Below are experts of layer 13 (counted from 0) of a mixture-of-experts language model. Rows are named router (the router's row for the expert), up (a neuron's input weights, with its number) and show model dimensions 336-383. Each number is 128 + 32 x the weight over its row's rms, rounded and kept within 0 to 255. Numbers have three digits each.
After each expert's rows: "comes after" lists some tokens at least twice as common just before its tokens as in all text. This comes from a sample of Wikipedia text that the model never trained on. Tokens count by the router's weight.

# expert 8
router:113158180147112096070100078147160128122173115078077083087118165071136094069118097126155082162140165128073180094139135166164192121139128178094152
up0:106068155138062123169126149173118131145154186152052120065086110111120134075133147154211110141111127143122149179117133145107116102138149095165112
up1:070063165170120104123087158098084169114173129090142119121117118111129140168123184136108163178081163123110162091070081183136129110128164197162123
up2:130128119143121102121104110139173145096097148143114152085095127115102107127091157154132155164112177129109164132148115165151060076120166163147138
up3:099114155147152106094103134126181122065129160125119151131065125079155132217149125095140130134155118139049164127142182195137137099109115104094071
up4:088178144218079106052154151197061192121124145097150108177162181157138130088151097114090121137143203155074095133116108116140062077102061076162127
up5:168150151106117118128145145127110151137166200124143125137150116128074121092126086127127087134107091177106164171020183231180134104120119147121161
up6:072122207159169136106124175129070133127110124107098156132133164114111106134095075131086148087172163134101144147078114134124216125171178101184098
up7:093135133124121186157080136143154093088150177118077153121061088150124120093136100136216147172162122220117098150151136165159150069150138150090122
up8:138155214174088137134105170187087144114084144130125112131067189121200162166111158144179176180178185149093090136119101094120115138148144137111087
up9:151168174214119135078146136162139124112072138109125149095137148095119098090153119123164106181141115113126089125086109162124141113183068106141138
up10:191134132192132104098133121153116125103139131106140120089122119112108139179083124146151166154127209136124103115128105152178183137105140173143137
up11:126134130145103167148118145135076103095108159150100142058149147072111120071118113079085107124119052138116181160126093084157168103092112174143100
up12:172134155205169127098100145097151151152169125111160115142158100120160106113163158134143177140128172113093114166129165074121110132138119128168148
up13:188131166134070165162150124173091117110099127084106130123089100157159134088120133103170108148141107137105134145132156159192189074143125124123064
up14:143150140150178115102155138074123116148122078076212137157112156159111155126127073108172143130100158125131125180144196104087142124096107126132117
up15:097102151161090187145093100104120132164152166073131107113123073042173154122136095179163116091159122146125135150097124110177152084095113139121139
up16:191130150167136138089126095094144129131115125078144068107158143135155120068074206124154097157172132149090137111087162129111121104095163155166168
up17:126123128171138141119133168133108109136099130142118151148152143127185098091133121087166134055148120140151191177110208083174160198137142152060152
up18:162155183159184100100157119192109139142147153068068132090101125044111168108078177146151130132128158134104194186163095097194123044184138139118094
up19:194151126186140167107139128158064088096111083121138122139153124144145072113117135147137136137111127154100167151125161154151177204066091134103151
up20:067125175112154130136125139227139188127119161099135071143124167132133178117064099157147168134107179144099102170155156113178091060156185150126127
up21:149114148136137137096147115168142174122080134143119113134141098108148173085131115150184121141157170126095130122154162060201134125091124176123119
up22:077143150143150153124084049122133163101098127149105148096073143158129103125146163117116152090098121151158150147045149144089154116119106141193113
up23:133071127169108145120113094126120148117097067110119116130126154116134124169108192146169158134141076093118131114095147143113154136104179139151164
up24:123137173128020148106142088101180166145129136072090134138161152143157130135098089159207194107165158168109159087158099140156171122104145141110079
up25:136134112169101168176085085102106109151116149133127151089127176099124138187127122091109143163141096175070148087129177172104125121165118118120084
up26:160108112134154183190107110099091116155145158128092115135076162173166175138097075160140141101086126192149116123087153164126194079141149153102087
up27:140123198088198145082112114151101183164106079131078069099100128102134153159140128092144061149083077145151159133094099112106159133063114160112139
up28:128138191175128080181138119149088113165144169121083129077093128137156123092073135118173126126060107129079194144114119129177090077127095133111111
up29:176166150135128138119106135099111135151112049125176118079079104134197079157125114109211151187064075121107135196150190149101180122103062161152127
up30:114155097177126110167107118147104147091146092124096106087106090113140133150129198118171121133105079212092159174175153146099178150130124118079144
up31:047175122132120194134134089106161092100160101094109081138059107157133153118157155106178179126138116126159114122138147133132139082181164154100103
up32:123156150142138153134069107146124187077158082099157122125102098123136130123168157108166131149167118175080111171095137194129107138127094154113181
up33:101150136142155121130075107173097109137096135129162126150079187054105135155078127153100106152123127165186170140136162133165165105113151130135127
up34:082139188143175145104141115108139105109119154105098133145128118113132152133127050143193132165114123120057133110128178147169115134075099112101121
up35:166145174156054140191131129147092130110139146110141128116128092127064119147133159050125137203115148137073173144125162205141116152101110134145183
comes after: "0", "9", "5", "6", "4", " part"

# expert 6
router:120163158138136104101077140122142110093153163105126079129133146085143110144162135089130096088082162100144182098060167184187128114159069184073101
up0:143131151105140124136085122131117146101141103080123133123149143170182183146141090082110094046108176180148068133167092117112144120135086148132103
up1:161165108117167157111101157174107192124154148131150122111139154176158116172088157132161122123132123188106134124119146184091149105159125158075070
up2:069114127139111175104125129104155148179116137139165095148098134143108127149139173096136083113065173166137182108133151154121115117142083111115108
up3:108157165100143117101110162105072062110132102068081118168107157124053129143159091114145112185138117103094125081145167128134099060143104129158076
up4:133051230130101090149132180162105123161102112146151079128163124114134169101161162130190089152129150104110095117114155152163128105153068150092150
up5:129130113141154105118117098141133156125172120105137088111118121097241120162114198150101118160109110165125105148149145125081182146125128192067147
up6:126161154166086145084114163093137093082130143141134105133058132169090148104073132112168103178171181142078174153136124146170167106156163154050159
up7:112112127135124063110149134115125098064148190098146125081094140156152130121130163136168156140138146132122183146123126123153133132172174115082079
up8:079109151147152163115074131121033093096092137131146113151071104080104088091151128128175117131092114169109146120088092159148168085100075131096141
up9:134089150088205151078140156130147156147077135127084135098125158105185095168150089175087121173114145134102086157136141132158128115094117163139086
up10:213193165190176165182102063181113155069110187131130124154094090165198136141135150186106071150084136188173104133066212137122124148127105123092143
up11:141099119151134147144138101140084122133079159140136092132096133123156135130143184144127142125138135195148190148105107147183171091124074122122126
up12:120128173129160132158141164124114167103131121082154103129173131168216134102148156146135118118084052122139109096112107148083152073201125172104147
up13:143141117190143138108127159145151180039102140144108162140088164116172111105132134147169106167132152192129090191139105092142170165133134134097124
up14:107142105138129090082123096092134147109132111135168120159206109098195182093147120126163184128136144131121134121167126136150182165149090169107134
up15:122123131148155150122123115084162181090117192131111117132094134117174132117103141164154108173129108214155131127109089115119136109135152180071111
up16:187169179171122124129147105225100162086154123131059107119116122143107175101060130112121138136080143100078138126180115056133111054125176077113097
up17:157099146119120108135140116132103154144131091119154117073109116126157138117119133154150155174135142115091161162093145165178145124064077150185107
up18:123137147102132088146101090140096110142118156074149121081126117148163139118141105155144136155082152122154210173128161128190171113123102137120115
up19:168108133155069107186146112176104178183129187112127062015133094147147130164045162113076139159092111142092079163107151134177137132129149087176078
up20:131201127133148160067055203129126122110138130130108114089067111157075170123117122032158147114110089125128166116136126154116142103173135150077133
up21:131152108111069070114089126144166181087136179113118096178189119172177146137121093111132129173102164135116081132151116169095102137121120147114102
up22:107101190155129105124156144153046114123114177090170112131121146107117104099114120129170126129142153112138109084086088164160149118133094179102091
up23:139151158198147136107146170123129156140130184070178112118102129155156121109100165174149099133084122161173155170071136105141127173121126116091146
up24:187153117079160132163189069135134113162170113132131114104141137137071113166076096167138156148130126122084114151080107117182151090112121083143055
up25:158170136161096121093160141138145165143122095111181128115089147123169096172166120098085134137132127120093099156104184129098172120115141138115135
up26:126132151205166124085115110114153122134149179124107078157144196119157125126174133160176130130131162159089142152068166125187147115125090155131147
up27:138119111173086038115095142152119134143082155149070138164144162169108126168146108113121118084079121139139115099110165096143178094165124161089122
up28:093202164169152152131074098134126085164095158127119128134148169081132177145164106179113104146119151082120189124139132105164176095146112109098112
up29:080102153202143143147094075152041101143162115143093150134102059095147106152141111159068104123131069097134138147135159161165189093121112089158104
up30:075131115185165125183132142133124107142092132139135107088081160115146094127163166127155155146119098100089158167156129140188153150134188112088141
up31:128113183168108159179170130147113117153149197131104133155101155097170133068083133182154143138100153142094179168139139112212126123113104095117152
up32:084189143139039070119098202119141105077115180083134126128096117118129166143108139089165110130121112114106167086149171119103105067134117125093136
up33:131161137184156086129106154129151114150092080133100072159130157097122146115157144126127101120106130125085172113105192174160187112216115109094111
up34:077135129156174137168111086106077133157131132110097126118093149184197162190156082159117132155164097118100130124134165114153152111101118120091108
up35:076126142135117141087098189084083146135067197105087123113166134154133142151122203112101114143168078056184125147118169180176177098157146174095159
comes after: "\n", " the", " a", ":", " and", " of"

# expert 12
router:127163120088147169070146155185178110153104173111069083144104094107134107137152160122098118106070142097107140065080127159190119146156108192145178
up0:146163185139103149167115115105118150153061130072171082166153139131104092092102110118140076127167113140100155158092144160114106110124121126161119
up1:115187164157190141133068121108125113089116156057171127095145139172140148169124099074122166158173143140143153137143111142122130112134134128126120
up2:134178104192122162191134150115108147072169126126082159133057189091161130099114084142130087077086072140127138152068123128151142122140136151109133
up3:100102076196063165126057101106173149145095081115144160139082162058163145144142122168125143061084119102090155138142200156150122112157125129141120
up4:119146140137132134150090105150082136110117105064074122126087165136170150105137133132118080081097110134072098147101093144159120091162081188133159
up5:091221093141076117104131145091058178143102114102086113116112105092159110137152093124129061115069171146130121120118173130070133097079123124116141
up6:140202114200165140134124146166100134120163079147162101152080186174172112131158133078153153143103161151091163115119131153096120126094101101141110
up7:128188104143177168111130101157114090123130125092159113124127115153160183117112124141119118058103094129092112155089155141097150127143165154106119
up8:139136162139125129142134096131116108156087161091118088157100102107132072137120141139146148190129082134088129098074145146183146127146126168181085
up9:100106121108135214142172125140130098189120138118161119105128071096079118078122152117136112096089079086121176095139147206139178137112095191110158
up10:131119128154091221047164113178138147170152155142067102151028097138126128127141148112178145118123115116120154161147110115122124131140172150142168
up11:125141135136175132106064133113159151104103161113121135126094157126178180091144097182147104162135182154132161171113109099074123087106106149131158
up12:118205148136089154092171180154144140096189120087180104172123097160145072108029137099091104077116159115063117129121192170119100078136132097165173
up13:161120177099167196088062106152131099056149095109086108145129111102136117188167145155134081139134127133104134119083145147157128095128083160057128
up14:174065109152097178104110142171126128114153110088067087121129117101131138133134183146159166097106132133072105102155103186130110116094118099140142
up15:135129133181137083112116146175128136150055113132170113102133126115108131128102153157151102151179145147113130102126127166118128131168106123187091
up16:165178139153132160118099092115135138138069127088157106128111105165094138093137123106125097149145118118123117139117193127118108183153079133149173
up17:142118186152138141088127155070145090138083081085128156148129142159130096149143175122128194161072097108116108157115115096155175157145160123129118
up18:120093144123128116109154118149101116090090114117114105121126143092138101167131113121144140106075143148095207160177169167161141072178123160125123
up19:147149100101102177185126170154142120175117095155087123087085145053122095136140128123139170151092113139125094184190142156158075145113090145136140
up20:110191243182178126153139162164187190128138089057177106118152148122208134048175054134147142153086156175155148125100132158136095132116133154128075
up21:165123184136145184152107117110113108117104111124154126130094132101138159120097161140129101074128156183073112201137125102141118088146139179129132
up22:151111132133068103062142088161153140135131135163148125113141181172096106127107102117153155107181104124093110177109109100090128152114131163088116
up23:136092112149117163123068139130161141100132126106147089133116113159106091143106160045154089113095078132126126146121036180187163181110108140128085
up24:136102126095124116031111124135117092146157083086141099087095086143156136176140173094102194138052119182067140115132119121094125111136141142173130
up25:148137125154137071105104176139125153150062093125137130136139132086117159164160151093146122072043138128104129145162185137140104100146107155136109
up26:127159091145165094079138161086154209125073144134112115130163083170127167181113104103149157081132136095054152158139096146142084115119111126099112
up27:126093181126130112028110149121119139097115110114067129149167187089075113098144169106081105111168138113106118098137110189103137117126096144161142
up28:092150147130131178117160167111109102149124117118152083151106105155133106152084139139067135149102070145088125132115176218163161115163194166194114
up29:145117109121089160094160120122124134139083124151098119134080118193129104120116109140162161156130137118103142095174136114227099150140174177179114
up30:109159162143145101113125150137122137127096144084179093072102200185137153154171104118144143181142146142113107179116137172094093111209083121061094
up31:133139175151175120161071101125139161135094167085127111145097138150155185132145120114142112149112109112161138180147159098119177118152083157147132
up32:114149157111075169157168101155155118130111081141094103100077108150119137113105133139143131119169181124179141120170160108210115097118181153149126
up33:184186116098102162135189138202140099106094098111077137098078154060095123092109172096148136160112143142091124088087205177116131122160114110143167
up34:110163169125092112088124111160160139133160176142034123123109101083157140151149102091096191121089133124146169116151152131102169116125204169162113
up35:112165166106069136146121181191074169106147118120080112141097113090089125090066133110132113181112121073156121158111103182159152134091066127071127
comes after: " ", ",", "1", "|", " (", " in"

# expert 1
router:196092106138119163087174124089112108055153111112064105143083122107096104121076155139071097108078128184134163090079130171148139133190144142137116
up0:063103172216124152141100210173131122091125138096146118146077085111077123112093143164122097140209148138146116102130076100159130102110136167115063
up1:163153131163215141134175155143101101091140166098115104122131126166106157102115149120155118120138107099135184095092123137108173061106147179074136
up2:135171101151065160150026153185105138091068111163138142099044109148156175069128122150099069178183131216118144149097144128122124161120094115112164
up3:123132189132112081101132126125145147090108192024136147152088150113120114166126130078101133065118081094086179097109118120130156058101156131109115
up4:126150119174173168139124100151123114199095166079114098096103149114144123088155094133133079138084129161111111186101173130167103134083135137122110
up5:174152185160165128107118134082172128110137146117078114152117140124153155091111109140112152089173128139083107210125128111180111166197107127189197
up6:170118128144109082097129134172103135191129155132134121116128154094172146122120107046130111129083125171165132126149175100150174168155029103135130
up7:109088106131101139140117132093063076058142152101079120177097130107139128108141164115190111142120105139050096159064125133101088123132128126179117
up8:152111104130100092119138139127098147184125182140173109175132173105087100109121111136150151154153189128126151149157151184192099113124139129151174
up9:111149152185107091072102130149133144091167144120134119186134107075140118147125155083111113086173135140102157134117117190183174079158163135142108
up10:096089137105180161161105186137129181135097162125193078123131176066136156095118122119173078134139105159122107104058150107131132123217108205088066
up11:091126179130132149199120081129109105111117130128149123182114148147162185089121127146145138140078204168081143130128227123171129108203114116140105
up12:134137152181203145220133152114150130096096124091131122150173127114165142100076137148078085128148116124137152163080126096133155118120176157156113
up13:146117157155107161128087150154145113110142194130140100141133149084141146113095122153158131097087151127100143085095161191156160114112124156164115
up14:064116118155136140136115077156115209109113182097148041103122084127111164118080116097124178086168166123167192138090180131170142078157195147147171
up15:105098121194119139162066169131181092133115111136115142169121068095185126158188148131190109149121140143166120094111183126095117112075068145099129
up16:219115130212101229095104190099114117115141111099120112078119095128177094109130134107151109169101104136087130096105068174132140144110118082144124
up17:172116178135104135106107124156120152164172150148118127131115166084104080152127168121172102120095181102107131157088131135157095096138100121128171
up18:137098126191122142137113132100156135113150175116098131137122141148149136092160080149150121119137132163114181139134163156126158110193097110110033
up19:098151110148134166137123099128038113131160162139096105144136173132129141104052121107138086100158098156155177121088122127172231036103182126149118
up20:137142156154112149137153181134118131158151149050142113092172083089175110103125135135172167122127118064088148169179101139144176077139113136125140
up21:123144140125100143168101136160151166115132167131106103130151135174161108164030121072126076103191150153047129143143120113215178139103116162127036
up22:158139140130143181151101137113105121120142125046122126126141127098099174152143131153136152096098116098074117201036154148153184120138112144181113
up23:163154119153140116140117160139135163172144195097105128105155061093157134114111088123129128133117128163075147082133118125143152097152173171143127
up24:125111137171133166138117103118142166108179137075057118154165121120148104145200111139147134117144109151086158148116158142182175124138130185126144
up25:134167116125063150164114133102103142172082114118149132075080109147149154080109145108141137091074139115150103159166133123124121117124190135121097
up26:076123143131132096054127133133138097068180219125107117162057118221141164101131132111180085114177149154063181103114134118176113156149157144085117
up27:096177134146138142141107168156133165165181135104049147133101109088154097121118108117143095130133115152098104174145102125200164125184108156163081
up28:135146217123123110090136119169117199121211207146136112183131149158164103124143130094167136157076181130078063060003146140131137132116102176172123
up29:095093146179108129108107122107141186155149104116098125134137167111095133134143108180163156053154151146114156157139138163132160057147110181138131
up30:112101126154109106100120138166133152121106193151142049108141080132183170083099158153131119121067202162195150120092112169100138073123148119110160
up31:101122148194199163053083107146141125097151102106115095138102148146095097109116105123113144139141101125098145118120128118164155117093131188141148
up32:134193152154117167095114077116071142099158173127087115100056085135135113098096113132168108113128178230097194151108163092186110152138142108102143
up33:167114147191124147076099095138144184125145099148201126128065155159157096116189140084148164128140158157128147103191120158165161117147110156148119
up34:187123173139128157085147139121129130164159144123108118147107189128075067147105099126155136120115094140122142070090135171149160085127077152119119
up35:119136144185116135127169148183112167143135170129087136135145123191151117093083087168182130081112141197125210150136128135200093125163115156093113
comes after: "\n", " |", "'", ")", "–", "h"

# expert 2
router:104127133146140167149138165166142101090128174098126072125132122085092094122094128164165171103157125090123137132130072130131119144166118152138121
up0:167155079155158139095057162122103052139106093071168069102099157122096129125162147156141152173191151127135107204136154059184111142171121177172104
up1:205162113152083141105084090145111134167106131119085125162122175171128164138131150113137122104092105139111114161138167103119122112130114115137146
up2:175189111133108159144133134147079167081100123118127130085116087129138181033164136124193081150047144171112063180050146080111087165130085161106107
up3:112138103164063079105115117184149180116110160083110099126130141121177163065085076091125154130134074135119149169112097107128124119145154164122137
up4:108084126162125185141078096131112125099128154104118133142140113121087107109118089098117168087079147145096166100133075165147168090121123123163087
up5:134175124148125110145126123119127184089080167135099088102067114119144156188128109132111147132134157146126115161159123123074123107211170123067107
up6:175195100147116136155162108135044126102016132123162122142110112147192101144074135132097108104129087152139112129158124160146155097062144125181073
up7:172182144155129198139101136124123105165128150102148136109111133192109091112100060145133110152122148145119100141127096203190110098136097145137115
up8:158145141170123137154090192181112138147132115078136123116108177141164093123068097212139130128143122142098160194133101129144172088170165119137136
up9:124139072131058063094135143194135126177139107121124102075152132165169114146101084101152116127122055113148116101123088093148154135113104182143093
up10:224116131119112094147094181148204149120174145085123119145093123140117084137103110177129123138126198109035185181108113129175148131112143128092122
up11:118126128170110084111054098089133158119111118132160146155147145154101059089130123134123098119145148138135103109081152105195106058082152132161124
up12:108110140116174139112079103138121160144193157125099102111111122063096156133117128163148124112149127117090218136121065101151152123136164204096117
up13:187140171167065210156123098139179134145076104112102151134133146078155120146134139144150131185154124102122098133132156139150154111116088168192104
up14:126088135142120124127059160135149162079131089117160091149107104115157100120037095160122090127105093142094133165124136123158105096145170128108096
up15:172135157162120130150127141142131139075051156116073151124112134120188109134159116129122151143144159147105120135072092172195146115095139121086068
up16:106117099170042167128166126158109117183137160118131120079095159160131117139108119114109107176150124129061174179089161117217146146162121221134112
up17:184109158135079130122080131142147118137146128103157113092138128186146100101117104076164142186109102115162129138169130162142110020108097121147121
up18:123120102182124133156110152119153138151109152058163137130198114174137108096156104113153144110166120132091097122110136170172196081129165164184164
up19:152116128197141122156129151122107132150153156080154032111123124161085101097106169177121132179086186137103125108094105123203146128102143142122148
up20:153115098154112098135160122186149146170146185121128105155138115129146104060082143075132083166117100129114144138154161130159134058186150157051137
up21:135179129152099156130140097128160100165103154083160107134096166092138105087146111188146160136119132137152140117077152158205128117162077158113133
up22:113115167143081188126069141136158155138130102069114115167078095119151126110117088149141094139111180175086111148108083122085143121108140171098109
up23:113162154125194124150122113161181038074136129105152091071121109119133116144136082106138117219110104203093068160133105156109142111120115151119055
up24:104121132165161123087135085150134094126120124141102083126101082138130091060068104133140080126175143148125138133112134091117153131131120177156126
up25:133153171136131148167082135118141152088137142125169162111144118102170121117103136175151206143141177182049148172154116174178136114127163145134139
up26:153158169161109086137105121127117085138136194101157129116120167120106056097064077170137114164109103168136195150135181092211151118138111118096129
up27:142178150157145149087070206141131158132138127117210117148109153159190109138172186116155106151123136152113175173109148146173123121152095155133132
up28:145122194129086153186119100116109086136180209134121073127083161157065137098073117144139168203115174108104178147109115157209150129141140164106092
up29:159146123179149142127105099132126084084095150121156165108101114121094133111121103114172087123150126120141215163117092198162170092132179144094164
up30:104176172119106130104097064138130133106130145029121114134125117075128075176088121100135094083160099143101126133077117125091160100136080162144113
up31:125125167153146123129086096152152142128070208098172126126133154142193165105135148139152124130091107144109161175145126101103164139173098124151126
up32:126103082150122116172140115156063115108136099143105100125156160089155167104139162111130124114146104130090157129152135165122144154106155133146190
up33:149139132137140115165064106168081137101136099085140092091132154138124110146078074168137116150193124192191131135116132093126169095128083169132099
up34:146103112139173163086132144118107141130129140106064070114128108091160120076070166124150112135149080131111112140127172149196179147217181201130086
up35:146135113179127153163029129136148122116152139100144145154091140156140067148106128116193155115099120205149151134146096135151172156130161133049158
comes after: "2", "1", "9", " be", " was", " \""

# expert 9
router:130150144077123142136115169183084152096112092075103055106135117095118124172070187105073086079071114126153176102072158130172156170169169142134124
up0:099168149114103107078152093116084135122188150123111051098110095130103150186130187124122092158099078089135172157050098141154146111099130123097115
up1:174159187132077117124132169131049105120126145082152129099139083096140179164086114143143132132092119129116115112065168151124142106111099095132087
up2:065170117158111181123087139160107131078143132106140132085152172126124087111097117013141098084131106168124142122102145106128118125107118116185120
up3:157173148159154108056142137175119149143083108079133135156111157111134100208170134130164162123114106166116152158160137127140124177194135174180131
up4:098182144140090134134150141119092137101104149110127100093145154123152083087141139120105108162129110159111180136130166110131093142150119154107160
up5:154127155159108096131111175152122131131158161139117119089079110077093132189111158070137131126098117137168145128139100086112113146139136157126113
up6:095148098156174087132090200105083150181149113054134073047115115095141189122128148112130181137180103122099128155102128094082153132118142118174117
up7:121169128158128147142104167165164176143136127092136117090110117126183227169190082156135220148055126149153091211122130102113108099148135167131126
up8:165150157178146110162142186083148153123112140128137130127103071139204194117151131153160114168071169139128157138138173180124158131138130122100153
up9:109144116175120178080128055102085187140142109012074028169132113100147191111138111130124100092098143128113110213119134125153186169172164127152137
up10:171141131083064131063153126103086112169183108114097122113096125149082175201119148125140082101092062127131165122109093115156127110086146141131146
up11:095146137210173119147153126179151140147090162098098122082147138064156148090178122113154154151040134121141117143118097084164139139139114203069093
up12:128169096171130103075107115116137148139094100121155126061157104124135097128193139145164108147191104180130133169158108158121131125156145151137154
up13:058140122131143176134127169110099174128128186105096088133137156136126187185125102037151099083123102108151167098116188173112113099181136138155163
up14:128120150159135181124122140160101173141124138138106079145126083095109140186145143096110097072083110130136167142077166122156124150104132152150138
up15:140164169174112132099172113128144112086118151068101063130106069112184111161122136149131113153074165187113147097108197158121105132179115119131154
up16:196171148110126105153138155082131163113197188082050054105136095121154151165082134134132072134151123091069105056126110125102101058119147170139109
up17:119184128086198129167070149135111132120158085119131111107105172144184174135124145076153090082087143131114120099110100068125165150132150147090162
up18:147157158171120144133129130173122134120167126105134060161131092145108160124119160181123182085078132151141078087102167100139112129156125137156114
up19:108113092159065109151101133149160112103146127120135138139104146083146141170159136134151167147129158072119189133104051112194137122177144146055142
up20:070090091138114108121085176101155099108164163126112161107080095193156189110080097100178165158062127177125172131094074080142114138097092137072153
up21:130197113145110114154125180127141146123143129129125092082138168095130167166095185098124099122125162116131158124042128104113143108140083116163146
up22:163118141184106126122118101095131151166124167104110142083088147095107183190114141151136155096144136123179167153121163135155149146167164121148165
up23:141236125144094030072052111098128170123163170114123148076097101056136112135193153141162140099155099153144142108076103143126184100096143124163131
up24:063141132137114121105056107133105096117158148129120076151151162158128131105090104100126117091119140145108124090039153112147121109120166155128106
up25:077143131115113167133121090152103157146178181096112089128143144137143141126131160151164107134115120100108123138069152129143107101159096170122162
up26:165125154148087126138053091154083214154079115112129116159126212206099120130163115117125211168138118166132130198134153198117115129176093176152131
up27:163142159129125148121129101174140101160106172105095121099157135152146189172136131122119125175112089097137163154127111121113153118125161162119126
up28:103139184130077110122096148148108096145089134041170141165114140148145073101090136099130174130081130169145152090133090125183171118103136111079123
up29:162158127090145174146121135103091049134112167112158091127081105169170172162104119083121096070074082073157145119137186108132146084105148131130123
up30:107167119161081100068141151108113125061151128086142119165132120115149111074111109102144091094088120184122141077103151129219168121110093094162128
up31:171166188114164117132139129101072154113115127086129069103106164101169168218133116127096102127059109151113127156120110109124094167150119162121129
up32:128109195108158145051118150145161170099116144085161095109089189061099101109133098137163075165141117144132134122069121201128158126136098163108094
up33:130144120155123175096150123168104150077128160063109165174146110156130103176127169100147099139120094136167095115154174149127098095151109190104179
up34:185174101197110135134128071166084164145070209122141074079112132052179110119122203095138113107102133146157210147097143105125097149174128129128146
up35:107157112145101142111090155176135135077138164159093141154130125092188107151084125111127150103052127146135110176124180131109105100190159118193108
comes after: " ", " S", " K", " G", " N", " L"

# expert 14
router:100096163090120157090146179167140170135111136077079054118148127089083176139146151062139105096121133160137159165121073151186128138109135158113082
up0:041099124108176174070147146099130149099141107064192092097093055099108118139142121085132095142155156165116175096132097106169125095190066154050127
up1:082102169135116143125147139136149172104108135130149114137122120116124141157110097125152117136124103145146147135078114144117115133109138178102116
up2:125103179136121101123086122166109164139124138085151104106130152127108089159084097127100120184062103093066119074088099125192130129103135133158114
up3:112118175149071131079184200162127107147085091149092095118098133109152149117126120115117126170082172142137177152163168097194140138146158151105167
up4:122115190122061167153103118166139171178141133134116087146127116094137095188058149087138125097073125127093106086098101158162171102115138210144090
up5:157128135169133075106152105134143158092106132118071104076161125087174127109174095103178037144136163105112159138116106060170174151054116130155136
up6:079115109134094204083067114138138138126137144102167147122131139107105118127082076110126125108120106121111132134078106112112202101127139112114148
up7:130126178187112137139107162139118132126198134084041091164141101111080178152132124145172114098081162138109109184093116084119198111134122121114152
up8:128133093119167136198082167150088162061137098136140111124124151111100155096135171143119204201132134139065150141090148166133141171144104102135149
up9:110098187185109102176193098100109147168098115113145083150140147098148126133106109136133133146105164144092116074130152113131187092128169178149115
up10:116090119124088171089132179161152103122096117090144121051098076186220146146151150091137125092097048139178129104118141167103132159111108089097136
up11:138102178128173107124127071193127113119151113090121122153103149122149170127096122110170107114109132110112138130077099118195149077112141213090138
up12:137159131124119121097104121181074149112092122053092118137100130092162129114119165146173188100136081111160151197183094101087201049109186112132147
up13:133118117160144183173105148141135173135171181100122078149089120136199143124131097105169142081080130145120130113143128168138148175128154169091130
up14:164101143187132130153113184162135126108136133107137109086129139158134160096134111193144114131079116200093154157077146127211156121152079131087135
up15:105128135138113176129104134144159134184139092114107125146080147089111088101140101167143163138136154136147139129115137105111193110122120137126182
up16:109182118155118115090126104130104137115121158138125110146117099106169109097143125161152148120139156162193108116107117140167119131112069133122135
up17:122088114150096137102064156135115078197123078049127129078148147140132136153158127114227086106138090174068230157079108093102137094176097165101057
up18:143080162123133110116146060094114206157144120124085102117088106139126167136123117162177160126114077203115185113123140144154138127119117137170085
up19:143130144135099129120150154122104119140100093142138086060119120127129098138155127140168118103111148115145130133090105162091084078168109146080057
up20:198146106192134148126127128077139156171054107120137093148169134155121161141145072105133143191161163177112197141162128115135157141141098139134125
up21:136128077094106121176100113115142150119063131129110108067162197158149111135121123146107168123096145122139127117148157094138129050106162117106013
up22:108133117110114098190119113157162190118178118128106072142126192080147165174135089082134253211163174168119141159177105134138132073158112150081123
up23:148175162159150142149151157096111134146080133129105065101128121127155147153101125135182096148084117110106120174113109140080085101137145181132083
up24:198194203162111141153106151122087134147110159072100139142152124150167116079155162132188117157168136135063104179101059098159164110124061088115115
up25:171123176132080086141132167154068131161156142139128108126199148087106210112101109090194131166117152107093172170078134149113142134116126137151159
up26:069157168182167097055137123159132139131129190136050085099087089100140180135101157133189079127151164129115174132122136120088142109115123143084123
up27:154169159106063163070135146154145151180126142103133099125091148104137111131120146127122106124126094144137112110080075110207202092141141135190167
up28:112119142133168108096111175125077137163129138128091130135141153052139095197124164130164122106167106123092205135125111111133159117128203160126090
up29:144162098129131132109094113127114132073154115086130106146097151085136146127124105094134130139103084125147121141116121097188138144114140209041145
up30:091069164134113103106091134123143226136175106050064106142117063140115127144100106100177122110145151125146179102124110101150154093174127142044150
up31:111117109163162166094107162140156146158118110128097124110179151116137088186125155122169118130120192162055167181137178078192164124105109152093125
up32:148216123136092125162148152145140068158122203088114118083058095131127124131071185064212132074098181156047136115087120139152123132090112146117125
up33:116113170150138087080107158097114146066153118124121154109139175169138185121115096121151123099160107158145111132119099125088172129090157181148144
up34:105142105142094153117091137113129110106136115131119112075078103124111114164128095183194132135123072173107125111102144176163125136122069157168133
up35:144095131140176146129164126138160214115128159097095077113112156132178132151139102145148104164116105192134100148118116105210114108126098150150080
comes after: "1", "3", "0", " B", "6", "5"